Experts of a small language model: 8 layers, width 128.
Below are experts of layer 5 (counted from 0) of a mixture-of-experts language model. Rows are named router (the router's row for the expert), down (a neuron's output weights, with its number) and show model dimensions 0-127. Each number is 50 + 12 x the weight over its row's rms, rounded and kept within 0 to 99.
After each expert's rows: "comes before" lists some tokens at least twice as common just after its tokens as in all text. This comes from a sample of Wikipedia text that the model never trained on. Tokens count by the router's weight.

# expert 49
router:46 36 40 36 46 47 67 47 72 44 47 74 31 32 53 45 48 54 34 43 40 45 19 59 58 65 71 54 44 59 26 24 55 54 57 37 42 39 67 55 57 47 46 66 48 61 41 80 54 31 45 34 63 31 64 47 41 60 66 61 58 64 62 61 46 59 55 51 36 65 35 38 42 41 63 45 53 59 40 68 54 74 45 38 53 43 57 50 64 51 30 72 65 44 62 60 48 34 29 59 60 40 43 58 75 59 40 54 53 52 55 60 43 55 58 53 41 47 63 47 30 55 53 62 42 39 40 62
down0:28 56 38 66 43 51 67 62 58 36 52 51 59 70 34 47 55 37 56 54 48 49 37 30 34 47 53 31 46 45 53 31 50 65 45 44 45 52 43 36 54 55 55 44 37 51 57 46 56 69 58 31 44 53 51 73 50 66 47 44 49 79 43 47 42 68 70 75 61 59 54 64 50 50 48 66 54 44 39 50 61 40 56 53 42 60 60 38 72 39 72 73 45 55 30 51 60 40 39 43 67 48 42 50 47 64 64 57 69 36 46 34 60 68 09 30 51 51 47 30 66 51 64 37 39 40 56 46
down1:24 48 44 53 49 34 46 50 47 42 50 43 66 35 42 53 55 55 35 48 32 49 65 38 45 35 49 52 34 29 42 34 56 48 66 62 62 49 48 39 60 60 37 54 48 33 56 47 43 49 56 41 39 59 25 55 57 60 53 65 39 59 56 28 32 61 63 58 59 42 41 72 66 57 49 49 41 50 36 65 43 52 44 53 38 64 71 79 37 49 74 75 31 52 43 33 33 56 50 41 42 64 57 49 51 71 62 50 53 38 70 63 74 27 35 54 62 53 34 50 59 23 51 43 47 54 60 37
down2:38 46 33 45 37 40 49 50 77 48 48 51 48 31 53 40 59 55 77 50 40 48 60 50 42 30 64 59 36 69 48 60 52 69 33 52 42 45 46 26 59 58 41 50 58 49 49 71 62 56 75 42 50 41 37 51 48 62 33 66 52 58 37 74 39 26 40 52 28 40 51 50 60 51 52 42 47 52 46 43 45 39 62 39 42 48 83 44 51 53 57 54 66 59 45 43 56 42 46 63 51 56 26 68 48 29 54 58 41 57 39 46 39 61 44 62 69 47 37 38 55 78 59 42 43 53 15 65
down3:73 45 53 52 75 48 52 60 59 49 32 42 38 65 77 46 50 39 57 32 45 49 53 80 41 63 66 44 58 39 31 43 35 43 35 33 42 31 67 47 66 35 51 49 37 45 48 62 51 48 35 46 56 30 53 57 39 43 44 48 49 42 33 72 55 43 49 48 53 30 37 28 76 52 47 45 56 49 43 47 39 55 43 42 52 62 40 60 69 48 62 40 39 50 49 68 50 74 63 48 40 46 61 63 47 64 47 47 48 60 40 39 41 57 78 49 37 51 70 73 38 65 65 62 70 33 43 53
down4:55 58 61 51 61 54 46 46 57 42 32 45 25 63 37 57 45 44 59 66 57 59 37 38 58 58 27 46 45 47 38 65 46 30 67 45 42 43 69 59 45 55 64 59 49 53 59 48 34 40 46 43 76 69 49 48 69 53 57 18 39 49 44 60 57 41 39 62 56 44 46 61 48 25 55 58 44 44 59 50 51 15 40 50 41 53 67 36 44 61 32 47 44 55 61 51 75 68 37 49 66 66 38 34 35 64 57 39 41 23 64 46 40 44 58 24 40 36 55 41 54 45 60 34 50 67 51 39
down5:43 67 49 61 48 75 44 50 54 33 53 38 67 27 47 67 51 35 40 52 52 51 52 38 86 59 37 75 57 61 21 52 67 72 41 57 46 40 47 43 55 53 60 56 43 47 52 54 48 74 70 55 69 37 46 34 46 53 65 51 60 63 69 48 34 51 54 44 39 55 54 70 30 55 51 44 41 62 26 38 39 43 38 31 45 53 58 51 47 39 54 52 31 42 23 47 45 53 50 49 39 40 51 40 57 56 66 47 43 72 44 58 57 42 24 56 52 38 48 30 61 53 49 27 34 44 56 47
down6:68 39 37 55 49 58 51 34 31 63 52 48 58 81 52 48 63 47 44 57 61 64 30 59 54 72 71 79 64 54 52 34 33 65 50 43 51 48 47 54 50 36 49 46 46 59 29 59 30 54 55 50 57 36 52 64 56 55 34 47 69 48 43 50 53 28 41 62 49 44 68 57 59 67 39 43 55 49 73 62 50 63 44 84 35 64 44 39 59 53 59 34 59 49 45 59 58 78 36 61 40 46 72 48 43 51 47 43 29 46 35 59 39 69 50 33 63 39 39 56 42 58 36 40 58 58 46 68
down7:11 29 34 41 49 60 75 61 44 79 89 55 40 58 55 60 69 50 61 62 62 48 53 47 61 46 50 53 35 39 57 38 36 52 58 43 47 55 60 57 39 53 40 55 54 33 61 48 53 63 38 31 51 43 53 40 35 46 57 33 50 51 56 47 62 52 24 58 49 45 30 51 43 55 44 39 50 53 47 75 43 50 56 58 59 48 59 48 28 64 55 63 47 47 29 63 53 59 33 43 45 38 31 46 50 33 51 53 55 60 46 49 43 37 33 48 45 38 42 42 45 30 41 21 57 70 33 55
comes before: "\n", ")", "–", " |", ".", " | "

# expert 152
router:57 63 29 57 52 68 45 49 49 45 55 51 57 32 37 45 40 62 70 55 48 26 50 41 41 44 52 73 60 60 36 72 57 40 34 18 55 48 28 66 41 72 47 60 47 63 67 44 55 58 57 43 69 52 46 58 54 53 50 45 61 61 30 38 44 55 43 42 48 73 45 41 60 57 57 65 50 65 56 34 77 56 59 46 64 49 57 41 57 54 51 46 64 61 64 57 69 47 70 67 60 44 52 33 64 46 41 39 53 76 49 56 24 58 45 43 31 45 53 47 63 33 54 62 33 33 49 29
down0:64 44 62 51 38 17 41 53 82 59 58 44 34 31 37 28 53 48 43 40 51 63 51 50 53 46 48 44 52 56 63 46 52 44 50 55 39 63 69 65 33 59 50 61 22 50 39 48 51 34 50 59 47 31 60 43 56 49 38 74 48 50 48 52 40 42 54 50 52 43 45 57 45 36 89 46 29 35 56 53 55 45 41 49 54 37 64 68 60 80 58 50 42 17 30 48 47 46 38 61 56 59 51 73 39 31 40 47 37 66 46 40 60 59 70 57 47 56 56 38 43 40 52 69 50 49 42 50
down1:47 36 46 69 46 51 30 65 49 38 58 66 44 51 36 45 43 57 34 56 22 54 65 63 47 48 57 47 46 42 33 53 58 51 53 43 44 64 50 76 71 44 30 40 51 63 60 78 55 52 58 26 78 42 42 50 31 62 68 52 43 41 62 54 28 60 66 46 44 56 28 58 40 46 43 38 37 60 52 66 59 38 47 59 48 50 54 40 59 56 49 54 48 63 23 39 59 47 49 52 67 22 36 51 46 58 51 53 62 37 61 49 31 53 51 44 76 42 46 45 48 40 50 43 56 84 57 67
down2:24 49 53 60 58 48 29 47 46 35 32 42 52 67 47 63 40 35 40 24 52 52 58 68 65 78 49 53 20 58 47 52 45 41 49 37 45 56 64 45 54 41 52 33 48 57 74 58 40 27 50 36 43 58 41 42 54 40 47 52 51 43 47 76 45 46 60 49 56 43 40 44 65 59 55 70 43 51 78 59 51 37 60 63 47 67 29 69 47 32 61 48 50 46 46 25 32 31 53 53 58 34 61 70 65 59 62 37 43 49 55 43 59 42 45 66 63 49 63 40 23 66 59 58 54 51 61 54
down3:42 59 34 34 45 30 46 50 41 70 41 50 46 41 63 41 47 44 34 57 56 45 46 49 59 27 53 27 35 53 24 55 51 47 62 47 60 25 44 45 70 63 31 56 54 19 44 66 47 35 41 43 47 31 58 58 38 44 73 38 70 53 49 44 35 56 48 57 47 39 44 55 52 53 59 53 36 51 42 56 48 65 47 54 40 50 56 83 67 39 49 52 49 52 48 53 53 35 68 48 62 56 35 51 33 56 37 37 34 45 61 82 69 28 64 66 26 55 51 54 44 54 51 41 68 39 34 54
down4:42 56 47 64 41 37 43 48 38 50 38 41 38 74 56 42 60 54 33 59 62 51 54 58 25 56 42 42 42 61 36 38 50 36 47 58 57 65 58 49 47 42 48 52 46 36 46 64 66 56 48 35 46 61 45 45 68 62 61 43 50 61 57 51 63 73 55 40 60 01 57 33 43 60 25 37 61 46 46 45 61 43 39 50 60 36 46 46 61 43 55 57 72 73 50 38 59 51 56 53 25 49 54 25 35 47 70 45 44 43 45 73 70 61 69 50 43 44 51 46 48 46 54 48 47 70 68 22
down5:77 36 63 70 59 41 43 63 44 51 58 40 26 29 45 35 53 46 53 41 62 61 63 68 51 27 36 56 26 76 66 29 53 38 58 48 69 55 59 63 48 56 40 52 64 41 44 57 44 58 46 47 76 53 57 52 67 50 49 50 46 62 66 53 40 40 68 59 39 58 49 59 66 61 66 38 32 54 52 51 67 31 67 61 62 41 77 59 64 54 60 75 59 60 45 44 68 41 54 60 56 66 48 67 42 50 41 50 36 49 49 57 35 40 37 66 46 58 45 48 36 46 37 70 40 53 45 46
down6:37 56 34 48 83 34 40 51 53 43 62 55 57 65 41 70 32 36 37 56 49 58 66 67 56 38 60 50 60 34 42 39 67 38 41 47 42 34 34 57 56 30 38 38 61 63 44 48 50 54 43 26 68 65 55 45 50 43 57 52 56 48 37 56 54 72 53 60 77 42 42 41 57 57 70 34 33 49 54 45 58 60 48 34 47 38 62 54 60 58 44 62 36 59 41 43 30 37 34 50 43 72 40 31 41 53 56 41 57 69 33 64 63 63 52 61 40 44 54 50 34 44 40 64 67 67 28 63
down7:85 30 46 26 26 29 63 52 48 61 34 44 58 50 57 39 43 31 62 63 55 38 64 40 34 49 64 70 39 50 52 48 41 76 41 55 44 71 45 58 42 44 43 59 35 62 52 39 71 50 70 46 35 41 55 51 34 28 53 60 58 51 55 37 60 47 60 48 70 49 63 56 43 37 45 46 70 65 56 51 50 51 55 63 56 50 65 35 32 34 51 46 58 59 63 53 48 71 49 58 50 37 48 24 33 33 39 47 54 64 64 26 54 58 57 49 59 44 58 47 48 56 46 57 48 47 70 29
comes before: " | ", ".", " |", "–", "; ", ","

# expert 64
router:51 45 47 47 47 43 42 49 32 42 55 44 58 47 42 41 48 38 28 55 65 65 49 54 48 69 62 41 32 69 36 35 56 68 44 46 58 38 58 63 30 67 48 51 33 40 52 57 54 34 62 61 48 40 33 50 58 36 38 53 34 60 51 30 40 58 57 65 57 56 56 60 39 38 72 32 26 64 52 41 30 47 62 59 53 75 28 35 75 76 65 47 49 44 56 40 40 54 37 58 54 46 63 55 46 66 66 38 42 32 53 48 52 55 28 39 50 58 27 38 53 58 61 40 24 33 62 59
down0:33 51 43 47 69 43 46 52 62 55 43 22 57 60 50 45 70 64 68 53 24 36 59 34 50 37 85 58 71 32 55 44 59 54 57 56 37 73 41 58 75 40 39 44 29 54 61 39 45 70 45 47 44 50 41 55 59 39 39 47 52 54 52 62 47 52 55 38 57 47 50 52 62 46 62 52 40 66 47 56 64 40 49 55 52 59 38 51 24 50 49 61 67 35 50 49 80 44 40 49 53 61 51 39 57 45 43 63 37 49 45 62 29 59 55 64 57 55 48 57 57 55 28 80 62 65 44 81
down1:24 54 70 73 64 31 34 48 52 47 58 73 52 41 56 53 64 56 44 66 35 50 54 52 25 59 57 50 46 44 47 51 44 33 63 71 48 59 39 50 51 68 76 40 69 65 35 47 39 44 52 48 56 30 65 43 42 62 56 52 62 45 59 74 52 59 34 53 52 63 62 34 57 38 59 40 58 44 51 60 57 60 60 56 68 30 52 44 61 38 51 62 60 47 51 40 47 34 35 39 57 58 57 53 42 36 67 55 66 23 32 60 57 54 22 36 31 50 40 45 64 62 54 65 45 44 60 69
down2:61 62 38 52 43 66 49 63 74 56 38 54 47 42 57 45 58 59 67 49 58 29 38 59 49 50 33 40 46 67 68 64 51 60 60 50 60 52 45 44 72 48 43 57 39 66 59 42 56 53 48 59 53 39 55 59 41 38 40 43 68 56 31 53 52 47 38 30 36 48 57 49 66 46 39 61 52 44 62 75 68 62 28 46 53 44 48 43 60 45 42 48 60 49 82 61 58 65 20 62 74 57 60 51 49 43 48 46 48 42 56 59 44 34 65 26 81 57 43 69 65 67 37 65 72 47 50 27
down3:31 34 55 21 54 62 31 56 71 55 71 35 76 48 63 37 48 62 50 57 43 55 71 43 44 37 55 33 31 41 35 75 46 59 56 43 47 43 60 73 63 54 56 25 36 50 46 52 47 51 59 51 31 49 34 60 50 33 67 35 55 34 56 52 40 66 27 53 56 41 52 44 54 62 61 52 55 58 67 66 56 48 51 49 51 25 63 46 47 61 33 41 43 57 35 30 40 44 51 41 63 47 40 67 46 44 56 57 52 45 26 57 61 50 42 30 51 59 59 63 52 54 45 57 46 31 27 69
down4:42 47 38 57 40 71 54 46 56 51 41 48 42 39 58 51 59 49 35 30 54 45 55 56 61 54 35 48 53 60 59 52 42 15 64 41 71 41 74 58 55 68 43 62 40 63 47 31 33 41 41 67 52 60 52 58 58 48 43 52 52 39 51 50 46 61 39 40 61 36 55 65 53 58 61 65 25 60 41 49 65 52 55 63 45 44 57 65 38 61 57 52 41 72 74 71 78 66 31 51 56 57 74 54 43 47 57 48 44 50 62 73 27 24 38 61 26 56 64 57 50 42 60 57 44 70 57 47
down5:50 70 52 40 49 59 35 42 37 51 48 57 54 50 49 53 55 66 31 42 36 49 50 62 46 56 46 48 46 57 41 42 36 24 63 59 41 51 82 52 33 55 58 55 52 54 26 59 51 55 71 45 57 44 64 36 62 58 51 62 64 34 50 61 39 65 36 38 64 75 45 58 40 34 48 22 50 37 56 62 44 80 62 29 66 47 59 48 79 50 55 43 53 34 66 54 50 63 56 39 54 65 40 63 35 82 53 56 61 44 39 48 36 40 51 27 39 42 40 48 48 42 46 35 35 38 52 42
down6:69 66 44 34 44 56 37 57 65 45 50 01 39 54 66 48 28 54 33 55 36 47 46 56 36 67 17 72 55 50 54 53 47 39 31 59 50 59 76 41 55 48 38 40 57 41 52 47 53 69 29 52 40 37 76 49 46 43 45 53 53 49 70 57 46 61 56 34 44 57 48 62 64 54 62 51 65 52 42 46 49 47 47 44 53 49 52 48 49 39 43 61 33 50 57 50 60 38 74 38 75 53 58 58 42 58 42 48 44 28 63 46 40 44 49 58 54 26 65 51 58 51 45 31 71 50 55 38
down7:19 57 54 38 51 42 73 67 56 69 66 57 35 45 42 46 30 55 31 58 56 78 58 57 55 55 37 56 31 64 41 45 54 67 66 53 44 39 30 55 43 41 57 52 73 56 32 75 41 26 39 63 42 56 48 53 61 45 53 53 25 40 55 67 42 69 27 47 54 31 58 59 62 66 56 51 43 45 58 43 53 51 69 45 58 33 60 42 48 44 50 58 30 46 68 47 56 54 50 52 35 49 70 44 42 37 52 50 46 51 39 67 64 65 71 53 55 30 57 44 50 76 55 57 48 37 40 55
comes before: ".", " of", ",", " in", " and", " was"

# expert 158
router:66 63 39 61 46 71 48 49 37 51 47 62 65 42 28 61 30 55 79 49 50 30 73 55 59 45 28 59 67 53 53 64 67 47 42 34 61 45 26 58 44 66 37 55 59 60 40 31 56 57 47 49 73 48 32 56 48 53 46 38 51 53 46 37 51 48 39 37 32 45 48 32 50 53 52 55 37 57 45 41 57 51 59 42 44 35 62 45 56 54 49 42 45 55 66 59 71 51 54 75 61 42 64 34 51 35 31 35 47 68 44 53 27 65 30 46 31 59 33 38 44 44 41 57 42 17 54 34
down0:56 53 52 59 62 70 53 58 48 43 45 54 38 43 79 51 59 36 51 57 55 50 63 62 32 33 24 44 39 58 73 42 53 28 42 68 42 73 36 50 43 47 41 46 70 50 53 49 82 65 40 54 62 45 64 41 73 67 38 24 56 46 55 46 36 43 54 80 62 77 52 45 40 64 45 56 41 50 49 40 57 62 65 49 51 40 43 46 39 47 81 53 53 46 60 50 35 71 40 60 63 55 62 49 42 60 68 54 55 47 48 39 49 49 44 36 53 52 50 35 65 56 27 62 62 58 50 50
down1:55 63 37 64 46 50 54 42 39 58 39 51 42 42 67 49 51 55 42 36 48 54 43 51 40 77 48 44 51 65 59 42 50 71 40 28 17 70 30 58 58 70 37 30 24 60 43 50 48 45 49 52 47 60 56 48 36 84 41 55 64 46 53 55 53 50 62 68 54 43 47 54 47 59 41 62 44 50 45 56 17 63 38 70 42 54 48 61 75 73 57 44 40 62 65 45 45 46 34 49 64 52 49 57 61 64 64 71 40 48 63 71 48 54 59 25 49 47 60 53 59 46 62 50 47 50 72 39
down2:58 38 54 26 29 13 55 53 47 54 60 63 56 79 48 48 51 54 49 79 58 53 62 44 52 62 84 61 55 57 67 54 54 72 34 34 47 50 40 68 43 44 57 69 40 58 38 46 59 52 49 42 36 47 39 38 42 49 58 42 60 39 67 43 54 45 42 66 37 52 34 41 58 35 54 43 42 66 52 59 52 41 36 57 48 58 55 33 58 59 54 38 61 74 40 60 54 61 44 49 55 42 59 31 41 62 43 51 46 67 26 46 58 43 55 45 30 43 53 36 54 74 71 78 45 48 58 43
down3:50 60 54 41 41 46 55 65 55 31 49 47 70 48 55 58 50 47 68 28 59 39 33 44 46 48 17 55 63 49 29 36 40 53 67 31 53 45 52 47 42 56 61 43 68 57 50 48 49 51 28 39 47 80 37 44 41 53 44 49 62 62 30 42 32 38 46 55 22 57 51 58 52 68 61 61 57 40 59 55 53 36 57 64 57 57 56 50 81 44 74 54 54 30 51 60 61 54 43 56 42 52 43 43 42 41 24 34 50 58 50 28 35 70 55 61 69 67 26 57 44 38 48 61 47 40 49 67
down4:78 38 53 37 42 45 50 56 42 64 44 48 52 64 46 56 46 64 39 66 49 40 65 49 34 53 66 79 70 52 46 51 42 73 57 51 41 42 56 70 29 47 64 64 46 65 58 39 53 37 36 42 46 54 57 61 49 22 50 47 64 44 43 69 47 54 73 57 32 33 49 48 52 29 51 50 45 71 52 55 69 85 62 67 37 45 53 59 51 52 57 60 44 63 26 56 43 41 50 65 39 51 59 56 59 51 62 57 42 56 33 63 54 57 50 51 55 29 73 41 31 64 74 44 52 50 63 49
down5:23 51 70 52 45 35 78 46 39 52 41 32 67 69 74 55 40 63 58 54 64 44 41 46 65 34 23 46 41 52 28 59 33 39 69 42 43 57 33 50 50 51 48 35 62 40 46 50 58 51 48 60 50 73 53 45 70 69 37 54 67 70 45 44 58 63 59 43 62 61 46 55 50 66 58 56 37 51 41 43 62 62 52 39 52 59 48 41 46 30 67 42 45 54 59 67 46 32 59 64 69 37 58 66 48 65 50 36 41 47 60 46 58 63 56 46 59 17 55 35 51 38 70 34 52 48 53 55
down6:70 59 39 65 55 68 51 68 44 27 50 51 32 80 55 40 57 66 49 64 46 65 57 46 38 26 51 58 65 22 31 62 50 32 52 48 46 54 40 56 50 49 78 41 58 44 48 36 59 63 46 46 65 60 36 49 62 51 44 56 48 59 54 62 42 43 61 67 46 48 30 54 39 37 48 43 55 48 47 63 27 59 56 56 46 68 67 28 67 58 32 46 46 48 43 46 53 58 49 46 44 77 33 37 45 60 47 43 51 27 32 32 74 57 71 47 45 57 38 61 36 41 45 49 35 66 54 55
down7:25 62 65 50 52 77 33 39 45 59 56 45 39 60 45 23 39 52 51 56 61 45 51 53 81 48 28 42 46 38 37 70 60 67 44 48 53 51 58 60 53 62 47 59 51 25 69 65 59 59 56 44 55 67 56 51 45 50 41 42 23 47 50 58 61 45 40 52 61 51 42 58 58 52 59 31 65 61 54 50 75 41 57 44 73 45 74 65 58 25 53 38 50 58 33 42 48 45 54 19 45 39 44 60 54 44 28 59 60 41 54 51 46 58 43 41 49 18 52 37 46 65 59 42 61 55 52 60
comes before: " | ", ".", " |", "–", "; ", ","

# expert 35
router:44 52 64 64 51 62 50 51 62 70 40 65 60 47 64 56 45 47 33 27 42 53 50 56 58 53 61 81 63 36 27 53 44 62 64 63 56 40 39 71 82 55 53 64 58 60 37 36 39 56 40 34 66 55 52 65 66 59 48 41 35 29 41 47 73 57 48 48 35 56 51 41 68 40 50 46 58 61 55 53 62 57 54 63 50 53 59 65 55 52 50 42 69 45 37 43 35 47 72 59 29 57 74 63 65 68 54 58 70 42 53 53 51 61 53 40 56 46 67 51 51 30 54 45 62 70 51 78
down1:36 38 70 36 51 59 59 68 35 67 54 48 55 57 57 34 46 49 51 65 48 45 55 67 61 43 50 38 40 42 63 52 59 52 37 35 37 69 51 62 54 62 51 48 08 53 33 65 42 49 59 55 72 51 50 36 40 28 54 68 48 39 47 45 63 49 37 48 80 34 71 44 60 31 59 48 61 56 66 69 51 41 53 77 50 49 49 55 65 42 53 50 54 63 33 71 37 41 66 53 59 55 43 59 65 34 32 36 58 52 39 44 55 49 38 49 39 32 33 56 44 38 46 52 66 33 44 62
down2:65 31 60 69 39 62 67 55 61 50 53 45 55 69 53 39 31 57 82 49 41 39 36 33 68 30 45 42 63 57 37 40 52 33 42 58 46 57 51 52 60 59 35 45 41 62 42 40 50 51 55 52 49 42 53 30 36 34 44 53 42 46 54 65 66 42 38 52 54 39 51 25 67 35 62 39 65 66 52 52 43 49 33 73 52 69 33 64 56 60 53 35 36 48 51 45 60 48 56 45 60 39 55 53 59 57 59 50 46 49 67 80 49 73 72 59 72 51 68 31 22 48 53 49 57 55 38 38
down3:48 36 46 49 46 50 57 38 43 57 72 51 43 50 47 48 48 56 51 41 67 37 32 46 31 59 44 77 58 60 59 52 73 39 51 31 62 41 54 78 61 36 44 61 21 51 44 36 37 37 40 40 55 49 55 28 67 27 23 49 50 40 56 59 47 62 57 41 57 44 45 42 53 43 50 45 60 61 49 58 46 47 53 58 55 31 46 79 35 49 44 75 55 48 26 44 36 58 64 78 27 57 56 39 44 50 57 53 44 40 38 26 42 57 52 44 47 58 52 57 47 63 35 34 63 65 42 74
down4:67 52 66 64 53 63 44 58 39 59 56 50 48 53 76 41 49 44 38 70 41 38 57 40 34 55 50 66 53 67 55 51 50 32 59 60 82 40 40 40 50 49 48 39 44 59 51 62 64 44 49 37 77 54 53 59 52 66 19 52 32 45 46 29 47 40 22 62 46 63 55 52 54 68 53 51 59 50 40 63 70 60 51 43 41 64 54 59 44 48 63 58 74 65 49 61 59 62 52 39 28 34 42 66 50 38 68 39 53 58 33 37 55 25 59 46 55 25 41 51 62 37 32 54 60 62 35 54
down5:27 51 61 33 43 75 69 49 44 71 55 50 27 70 50 57 56 34 78 59 45 26 32 61 56 51 48 56 71 35 33 27 45 42 56 49 42 32 54 44 51 44 55 55 45 49 36 50 57 44 38 48 59 54 70 61 70 51 49 30 41 31 44 56 59 49 32 37 47 59 41 53 72 37 51 57 65 46 34 66 40 61 59 73 44 61 61 68 42 82 66 47 62 50 52 51 30 63 50 61 48 34 55 45 39 44 39 54 55 49 75 47 51 54 51 42 55 51 56 40 56 64 61 50 66 68 46 54
down6:85 53 59 39 46 12 39 43 49 38 48 38 38 37 49 36 49 52 41 60 65 45 59 44 40 50 43 38 40 52 56 54 48 56 41 39 57 61 65 50 61 43 57 24 72 56 38 42 47 59 55 53 47 55 47 45 57 63 41 48 59 41 68 56 42 63 61 44 39 31 38 40 41 60 50 50 60 66 43 30 53 36 63 81 70 50 50 61 32 33 26 55 66 58 54 51 92 65 48 43 69 36 46 52 59 51 41 48 62 32 40 66 42 43 39 47 48 43 54 65 64 57 56 54 57 37 44 42
down7:22 48 61 82 53 65 72 50 44 66 48 57 50 65 61 52 60 57 31 59 39 68 47 41 54 42 67 43 38 63 26 52 44 54 63 44 39 59 43 39 61 39 45 30 63 25 51 45 58 29 46 45 41 50 56 61 60 58 51 67 37 48 41 53 41 56 56 21 36 62 69 29 55 65 44 52 31 52 41 61 51 54 24 37 46 34 39 45 47 40 42 49 54 55 58 49 55 35 41 53 29 42 67 53 46 30 62 72 53 51 68 57 46 34 61 49 36 52 66 49 37 55 58 65 41 68 45 41
down8:42 50 57 57 34 76 57 65 50 41 59 60 63 67 27 57 34 71 66 22 39 58 41 61 43 47 47 85 64 48 51 38 49 45 47 53 59 35 60 49 64 44 38 71 35 43 37 46 46 44 62 34 43 43 77 49 50 43 51 55 36 50 57 53 65 56 41 56 52 67 49 50 63 41 57 37 74 54 59 70 36 69 68 59 25 48 43 77 57 55 73 33 48 42 46 42 25 62 58 62 38 53 68 44 56 51 62 56 44 61 57 50 53 59 55 39 61 59 53 46 53 52 56 48 50 55 61 72
comes before: "\n\n", " The", "The", " He", "==", "==="

# expert 119
router:35 58 68 31 62 55 43 40 54 68 43 75 53 48 42 51 32 50 59 33 60 63 41 47 60 58 42 51 59 45 49 54 52 34 65 16 44 38 70 49 40 61 53 65 54 40 57 55 39 45 57 32 66 45 62 62 53 42 37 62 48 51 58 48 50 52 69 58 51 59 64 34 40 53 52 48 41 66 56 58 74 62 61 35 66 29 54 56 52 52 41 48 56 28 56 55 54 75 67 46 56 35 46 48 53 58 45 45 71 83 54 55 74 46 46 47 25 46 49 64 17 54 54 68 55 38 45 56
down0:48 42 50 40 34 50 48 51 73 35 47 44 59 56 35 41 31 50 45 32 45 44 72 41 64 21 36 55 63 40 41 54 33 59 43 50 49 29 36 62 46 54 62 55 33 63 45 32 50 46 43 56 39 48 62 57 49 70 75 48 35 41 44 43 55 51 37 70 40 61 61 54 58 69 67 54 60 56 54 49 42 25 60 48 59 67 61 50 51 36 37 54 45 34 58 35 60 65 30 63 39 51 44 56 61 42 66 32 69 67 51 56 47 54 45 62 63 67 49 74 57 50 45 39 71 63 67 80
down1:56 42 40 57 30 58 49 37 56 50 36 59 51 55 48 65 52 66 42 56 53 63 59 29 41 58 65 57 56 54 51 70 55 28 28 52 49 47 56 35 56 50 56 60 64 46 40 53 37 41 65 84 54 43 57 65 29 26 30 50 44 57 44 42 52 53 45 40 34 77 49 42 24 48 56 53 57 47 48 71 37 37 14 48 52 60 34 44 48 76 47 34 57 58 53 55 56 40 35 62 58 54 39 30 39 65 57 28 48 24 63 58 60 54 49 45 33 53 42 52 44 44 66 41 68 43 43 51
down2:39 72 60 44 80 51 60 60 43 55 44 43 62 55 65 41 69 65 50 37 36 45 37 39 58 48 53 35 43 40 43 51 59 52 60 75 46 70 49 32 25 60 43 75 63 37 48 49 56 44 38 66 46 73 48 70 60 57 69 59 50 63 53 51 56 53 42 63 55 43 43 68 64 35 39 56 65 43 55 60 52 49 31 65 39 55 36 62 42 31 37 51 52 69 57 61 54 54 39 52 47 44 53 54 46 42 43 61 70 39 48 54 31 50 36 46 72 53 61 67 51 47 53 43 24 36 34 18
down3:59 63 57 72 55 36 51 55 54 57 45 15 46 53 29 33 36 56 49 47 35 52 57 71 52 43 49 64 43 54 44 52 65 51 37 55 77 36 51 54 39 30 39 38 55 67 31 38 52 39 53 42 47 36 68 49 29 41 46 40 47 67 47 60 27 45 56 73 35 34 44 41 49 41 61 61 37 74 64 39 40 60 40 58 48 37 54 68 48 47 65 55 57 49 62 38 47 41 36 62 48 37 60 63 41 50 58 30 17 32 73 74 52 57 53 42 35 61 57 55 44 53 51 42 58 52 51 60
down4:60 33 48 61 39 36 25 53 55 50 52 46 65 50 24 44 65 67 60 51 42 52 30 75 52 62 48 53 52 51 50 30 43 39 40 48 54 51 62 50 39 52 41 45 48 64 58 51 42 54 73 66 55 47 72 41 51 40 51 62 44 71 31 54 48 51 42 49 52 39 48 38 38 49 40 47 23 56 47 55 58 63 49 42 50 47 44 50 51 58 43 47 45 38 79 72 73 44 41 55 54 29 37 85 77 53 38 52 73 51 52 74 65 42 28 47 65 53 45 43 41 46 43 68 53 40 39 30
down5:53 45 53 41 59 38 46 38 56 40 30 42 29 30 63 42 36 50 50 60 43 35 67 54 52 40 54 53 39 75 66 64 27 46 51 44 46 60 32 63 64 54 52 41 67 53 38 54 57 41 41 25 72 56 44 40 38 42 51 44 56 38 29 47 52 55 51 40 56 23 71 68 64 57 30 44 45 64 66 53 42 69 53 49 46 45 35 48 64 39 32 54 56 53 91 52 31 56 34 55 70 45 58 76 44 50 55 41 66 44 41 63 40 57 50 48 53 59 38 64 35 61 65 55 45 45 41 55
down6:51 46 52 53 36 55 37 60 67 58 53 57 51 63 61 47 47 37 43 55 46 45 35 45 60 48 56 47 63 23 41 41 29 62 60 63 57 39 73 58 56 36 55 51 47 39 50 48 46 45 37 36 49 26 46 42 52 53 63 36 37 55 82 36 66 40 46 71 91 60 57 58 54 55 47 60 32 41 51 38 37 34 51 67 57 52 20 48 53 46 58 49 55 60 43 54 41 33 48 46 56 56 28 72 54 60 57 48 46 40 36 37 58 57 49 55 49 23 52 56 70 41 43 47 38 51 22 21
down7:08 41 48 68 68 56 34 47 56 37 30 45 49 58 70 73 45 29 68 59 46 40 52 44 56 51 52 32 30 44 49 73 62 42 46 54 47 58 38 73 67 54 63 48 40 43 44 49 67 55 59 46 57 76 61 35 49 39 44 27 56 46 38 54 60 61 21 30 43 43 58 42 33 53 46 32 48 40 40 33 67 45 64 49 57 44 56 49 52 58 50 44 51 48 71 50 57 45 59 58 59 73 55 60 33 44 65 51 44 39 30 40 52 53 55 50 58 52 62 37 44 44 52 36 65 66 39 44
comes before: " |", "–", " | ", ")", "L", "S"